Below are experts of layer 9 (counted from 0) of a mixture-of-experts language model. Rows are named router (the router's row for the expert), gate (a neuron's input weights, with its number), up (a neuron's input weights, with its number) and show model dimensions 0-255. Each number is 200 + 20 x the weight over its row's rms, rounded and kept within 0 to 999.
Before each expert's rows: a language model's description of what the expert responds to. This comes from a sample of Wikipedia text that the model never trained on.

# expert 31
What it handles: Prepositions linking phrases in running prose, mostly in, for, of, by, after, also name particles like de, van, Le.
router,196,205,224,168,184,194,209,223,208,229,208,188,207,184,210,213,207,182,228,180,211,200,185,195,224,174,182,214,204,232,213,193,208,180,201,183,202,177,238,180,182,196,229,170,191,209,193,214,215,189,202,194,200,192,247,202,184,171,206,170,215,178,195,173,229,199,213,198,191,190,180,204,204,212,189,220,189,190,213,209,186,224,192,182,188,174,178,208,174,230,213,204,202,170,167,214,170,227,160,222,223,181,195,211,219,174,196,194,224,231,164,197,215,181,180,233,191,213,165,217,228,192,160,218,183,211,230,217,215,177,162,199,223,169,194,190,222,170,215,211,194,171,209,223,196,182,224,199,201,208,192,180,250,209,156,194,225,198,236,213,202,225,192,201,171,187,206,190,196,156,209,199,208,200,201,190,199,188,230,205,200,213,218,172,163,184,217,196,220,187,194,163,161,190,174,200,149,211,204,210,184,204,176,170,211,218,216,186,187,197,203,202,221,186,226,239,196,184,222,193,195,222,173,177,190,184,150,167,214,182,169,205,178,213,199,174,188,205,218,190,187,193,203,240,176,193,221,154,163,195,185,188,161,201,175,189
gate4,189,233,212,205,214,152,166,218,195,183,175,185,167,201,237,202,175,240,222,217,194,188,224,241,241,194,203,213,182,208,217,166,205,221,152,205,228,216,213,218,199,177,216,182,216,174,166,179,176,213,186,171,164,203,174,209,197,175,213,165,215,195,181,203,196,193,240,201,175,183,207,227,194,189,170,200,200,232,213,193,208,222,189,196,192,192,224,210,196,193,190,225,166,200,167,204,204,211,211,177,205,214,196,183,216,200,214,205,184,200,206,198,216,171,203,197,192,203,206,173,176,200,228,219,216,217,182,210,220,219,192,209,210,216,245,219,219,133,220,239,205,203,178,202,196,203,218,192,194,206,161,204,207,216,228,188,190,199,195,226,209,191,177,171,185,192,224,201,185,211,222,200,201,197,209,225,182,207,202,199,189,182,161,226,185,195,207,211,200,211,214,223,197,192,181,205,235,168,230,160,182,196,144,187,219,179,199,232,176,197,193,217,183,180,212,200,227,178,201,193,179,188,217,182,238,177,210,140,206,210,180,217,240,179,227,210,189,192,165,207,211,216,211,195,214,224,238,202,204,210,206,191,204,185,215,224
up4,198,207,223,204,207,196,216,226,189,217,174,164,167,170,240,220,192,243,228,213,189,185,211,222,201,181,224,209,173,191,218,185,216,209,175,190,183,212,201,224,181,180,226,195,208,188,176,175,187,220,189,208,175,197,170,213,209,202,193,189,208,208,167,192,194,173,190,209,184,195,185,212,185,171,216,214,210,243,215,191,184,210,209,201,163,204,172,203,167,208,163,223,179,176,178,172,220,192,209,180,202,214,191,213,227,205,185,219,187,210,207,201,184,176,197,234,204,212,189,200,186,217,228,212,189,226,209,211,227,171,191,204,216,226,243,197,201,196,222,227,225,221,175,192,202,202,179,188,209,230,151,189,227,191,234,155,184,202,206,204,217,221,188,183,186,156,224,216,184,216,204,200,218,206,208,201,163,170,224,205,175,197,127,213,189,195,195,185,217,194,201,239,213,190,206,200,211,193,222,192,155,215,129,193,218,195,181,192,155,191,198,212,176,180,186,219,234,211,214,188,196,206,205,192,240,190,212,175,230,223,209,225,219,200,222,220,201,195,187,219,175,200,194,200,202,229,215,234,191,171,206,214,206,196,222,219

# expert 59
What it handles: Of, that, which, where and quantifiers linking noun phrases and subordinate clauses in expository prose, such as majority of, because, these.
router,207,218,172,197,198,182,195,187,207,219,240,226,218,155,223,202,233,183,182,222,208,221,163,192,202,200,213,188,218,212,223,173,180,203,200,198,202,208,196,160,201,228,191,173,235,246,199,184,208,211,211,212,183,175,208,187,201,163,205,202,235,186,232,215,232,257,191,196,200,183,193,212,180,190,198,230,150,201,200,219,159,195,187,219,192,214,205,228,233,199,212,211,206,244,219,239,167,183,222,201,169,200,165,209,201,204,211,214,210,202,166,217,201,187,205,165,191,239,199,210,218,162,169,170,194,171,184,194,205,213,235,181,208,202,195,216,211,173,204,207,184,166,156,202,173,229,184,176,242,227,207,217,174,205,187,226,205,201,220,222,206,221,230,244,165,203,208,214,229,213,209,163,191,180,150,176,196,192,222,196,191,212,204,191,180,188,163,195,197,191,193,206,208,203,206,190,200,216,208,188,196,213,193,157,192,200,211,190,214,200,207,202,217,203,216,197,177,200,222,184,210,205,181,200,177,195,164,204,210,194,199,173,187,181,196,152,181,222,211,211,207,185,187,231,192,179,190,191,197,234,184,215,186,210,212,206
gate0,211,215,207,207,212,171,199,199,185,212,213,216,225,199,179,224,208,219,188,217,178,222,152,186,206,177,177,212,220,190,197,216,196,191,224,219,223,199,219,198,203,200,178,186,194,208,191,216,205,241,183,187,171,201,193,188,186,220,210,178,229,234,229,194,199,240,164,191,213,171,220,188,174,169,181,216,195,193,189,189,159,207,187,236,228,193,239,232,220,208,173,183,208,250,197,207,158,187,226,214,170,195,198,185,218,178,223,201,203,179,204,234,151,194,197,177,202,197,198,214,203,198,202,202,203,228,212,202,214,158,198,173,157,224,162,200,194,150,222,223,218,219,169,204,203,227,202,216,222,184,207,211,198,214,201,199,207,160,208,202,220,222,184,204,241,193,183,224,185,183,181,175,211,209,214,210,261,163,204,237,215,207,206,212,212,208,195,201,197,184,198,217,189,222,188,193,184,239,188,220,223,175,210,169,155,187,215,190,211,183,222,182,212,214,209,200,194,188,191,169,170,227,214,197,198,220,198,186,183,207,204,206,192,180,151,186,184,198,210,174,219,188,170,220,202,162,217,169,219,186,198,197,197,203,204,237
up0,190,185,196,193,166,248,199,219,176,191,189,173,156,187,185,172,197,224,224,204,191,200,209,197,185,249,207,194,218,188,192,202,192,225,171,196,179,208,199,230,179,190,209,214,200,201,183,189,207,191,179,259,189,181,203,197,185,182,183,232,198,206,189,186,184,181,193,276,176,219,194,243,202,202,217,191,228,224,200,146,232,201,218,186,205,175,238,174,185,203,206,203,192,201,194,176,220,231,175,169,210,219,226,211,192,238,171,186,234,184,222,207,191,224,149,207,211,213,185,198,187,182,194,177,202,211,189,215,193,209,217,207,199,201,207,193,201,238,204,197,181,189,222,241,200,197,181,197,191,239,198,191,200,192,202,210,209,189,154,193,184,194,205,197,178,210,197,192,257,227,234,207,203,202,193,207,177,202,188,178,182,221,195,186,206,194,206,211,176,220,193,227,196,182,227,185,183,148,199,199,216,190,213,198,206,193,177,214,207,191,183,182,190,172,227,202,185,205,187,243,213,198,184,192,186,163,196,245,203,208,212,200,219,215,228,224,198,200,191,224,171,214,219,144,188,198,200,214,221,224,206,201,200,223,192,162

# expert 53
What it handles: English given names and surname beginnings in rosters and tables, such as John, Thomas, Michael, Sim, Wil, Mc.
router,212,218,217,227,213,214,200,185,205,174,185,212,202,182,182,223,196,223,197,213,206,198,181,182,177,218,217,249,211,192,176,195,230,182,216,203,179,245,197,205,187,189,212,189,215,201,205,201,196,217,208,216,195,241,178,214,200,230,231,219,190,218,195,227,210,201,220,177,234,208,148,243,197,192,194,199,230,239,188,215,225,194,182,248,204,205,166,204,183,224,188,215,210,191,170,194,208,211,207,182,177,193,213,199,148,184,198,204,213,188,204,183,208,176,197,229,191,179,185,200,208,191,206,224,179,222,243,241,232,207,188,182,187,195,222,190,240,226,211,183,243,219,191,203,233,246,197,197,197,185,202,210,188,225,193,200,179,191,214,228,184,186,202,222,211,191,195,243,195,214,178,198,193,201,171,205,187,200,198,208,204,177,166,169,213,167,197,206,194,171,184,212,202,205,179,149,159,196,177,170,205,218,197,166,206,194,171,207,180,206,215,186,182,156,219,234,229,180,223,218,180,228,162,200,196,214,185,201,229,236,228,217,178,247,180,185,226,216,199,213,184,214,224,191,201,212,189,204,217,186,188,225,211,190,195,198
gate0,213,195,235,247,216,194,171,176,224,152,211,240,218,207,209,216,182,249,243,207,211,185,188,185,190,218,198,195,166,190,201,183,193,187,203,222,221,186,170,236,199,206,191,196,199,231,203,227,189,207,168,191,190,215,161,180,168,206,196,207,189,189,168,179,210,193,197,227,199,176,178,229,188,205,222,220,230,190,201,219,213,214,210,190,237,225,201,197,204,195,186,198,214,201,182,215,219,218,237,203,227,194,220,190,203,204,221,233,211,194,211,185,187,243,226,172,159,194,170,177,162,197,161,223,163,201,215,213,206,179,180,189,198,215,195,195,222,193,189,193,213,223,175,212,188,225,226,199,226,198,196,211,187,226,171,200,194,188,175,185,185,167,217,186,219,196,210,185,202,194,175,188,185,180,196,194,161,202,155,204,215,172,191,181,196,177,211,243,169,203,204,194,183,213,182,204,191,208,240,181,218,202,182,211,199,203,195,205,213,217,191,190,241,182,199,204,185,220,190,201,212,212,226,219,163,213,166,177,198,192,187,235,181,251,209,183,205,215,215,206,189,183,200,174,221,200,219,190,165,265,195,211,203,168,183,194
up0,177,170,206,191,175,208,196,181,239,217,245,189,207,209,209,196,199,226,204,207,171,188,213,221,198,188,223,181,200,199,240,218,188,197,169,229,213,196,218,214,199,139,164,190,214,205,216,197,188,202,207,199,165,213,173,189,164,207,195,169,234,201,209,195,183,178,207,153,196,246,210,233,200,192,188,212,210,183,213,196,160,198,206,195,218,207,192,206,158,203,221,177,177,200,211,176,188,193,168,175,158,184,198,201,212,192,213,196,208,192,206,225,183,200,214,202,198,172,226,238,193,184,225,211,239,195,211,183,222,186,188,195,196,209,203,210,185,208,218,210,183,208,218,197,243,185,136,204,218,213,222,211,222,171,202,199,209,190,179,215,172,181,228,234,195,199,211,179,233,210,208,210,194,218,164,166,204,195,175,210,200,183,201,192,182,209,196,178,230,234,247,196,172,151,197,198,198,217,192,206,223,177,207,199,223,201,197,196,203,226,233,223,208,208,216,208,199,203,201,189,147,206,153,196,189,215,200,192,194,200,196,210,200,190,219,249,219,184,186,166,200,187,229,204,221,196,220,239,206,198,172,180,206,236,182,217

# expert 11
What it handles: Words opening time phrases or clauses in narrative history: until, before, during, on before dates, because, but, where.
router,197,186,158,173,198,174,201,189,217,201,214,215,236,183,211,212,192,174,185,232,183,209,234,197,186,179,227,221,194,191,206,222,218,197,226,190,189,216,191,217,218,207,178,176,226,216,179,193,197,209,226,205,179,157,214,211,192,167,190,240,218,207,185,222,208,186,190,221,216,161,205,187,231,206,175,208,184,189,215,200,177,242,209,177,183,187,179,223,223,231,193,172,236,184,221,204,172,203,185,229,225,193,184,234,175,199,200,183,232,217,166,192,191,222,203,185,177,242,204,203,197,190,219,191,154,202,219,209,198,201,204,189,219,194,215,202,220,174,153,185,191,165,194,184,216,226,198,179,236,207,208,193,210,197,182,240,216,193,178,192,245,205,199,181,213,186,213,204,180,235,215,201,181,171,178,185,165,171,243,206,201,186,223,184,220,175,159,152,221,177,189,182,186,213,191,183,165,187,191,196,194,227,190,223,200,204,225,212,223,206,188,224,199,164,178,184,195,199,210,207,193,171,210,227,210,199,211,227,185,162,211,177,177,201,181,201,224,198,179,195,169,164,179,206,209,186,205,189,210,162,195,213,176,174,216,196
gate1,225,212,216,209,212,200,196,212,196,238,222,190,223,181,173,171,187,202,200,199,181,221,248,184,214,202,200,234,232,251,215,204,175,225,222,197,170,196,201,200,192,179,157,196,213,215,163,185,184,198,206,211,200,171,185,190,164,183,191,185,208,172,197,187,185,191,206,222,200,181,198,217,195,168,207,200,183,212,183,237,220,207,177,189,205,189,178,182,182,212,172,188,192,198,212,187,198,213,207,226,222,169,153,185,211,229,226,193,216,207,210,201,193,194,222,213,210,213,223,255,167,208,213,206,194,189,195,178,195,232,178,177,192,236,214,208,220,195,163,157,229,214,219,206,222,200,218,184,187,213,197,206,224,220,169,193,193,194,182,222,207,217,176,184,260,220,194,193,216,199,194,209,182,205,188,206,174,187,198,223,184,196,176,187,182,195,187,182,187,212,202,180,162,186,218,196,191,182,229,221,209,232,184,246,213,224,169,204,212,211,178,212,241,184,171,203,222,196,196,217,200,180,204,221,229,172,228,186,201,199,200,189,198,153,185,222,222,210,226,220,172,215,203,200,214,212,155,156,225,187,157,226,188,188,192,216
up1,174,244,211,225,200,201,181,207,198,229,204,212,224,214,207,189,210,195,198,201,192,191,208,171,191,209,212,207,175,225,216,225,178,207,214,179,180,208,214,208,237,208,199,208,217,211,193,169,160,253,219,210,199,168,190,225,205,180,201,210,203,184,211,196,224,198,196,236,189,186,185,200,188,187,181,186,177,180,217,191,182,190,209,201,207,194,181,185,202,216,183,190,212,195,223,187,194,213,216,222,213,220,181,216,193,217,227,176,183,184,198,152,204,219,212,177,189,233,219,231,168,201,196,240,210,190,185,183,171,205,185,164,223,178,205,200,201,197,179,160,200,188,205,217,243,243,231,159,194,214,211,236,203,206,185,200,222,205,206,232,219,241,212,213,227,192,197,205,198,174,184,203,158,195,160,196,187,172,209,238,211,198,192,199,208,209,209,185,229,234,213,198,176,172,200,195,155,177,225,209,196,227,162,214,212,218,167,198,227,225,175,188,197,167,139,181,237,195,208,222,202,162,204,200,253,181,199,198,211,192,194,163,209,201,191,187,211,177,187,197,217,203,209,205,180,223,177,177,196,205,176,232,166,194,180,213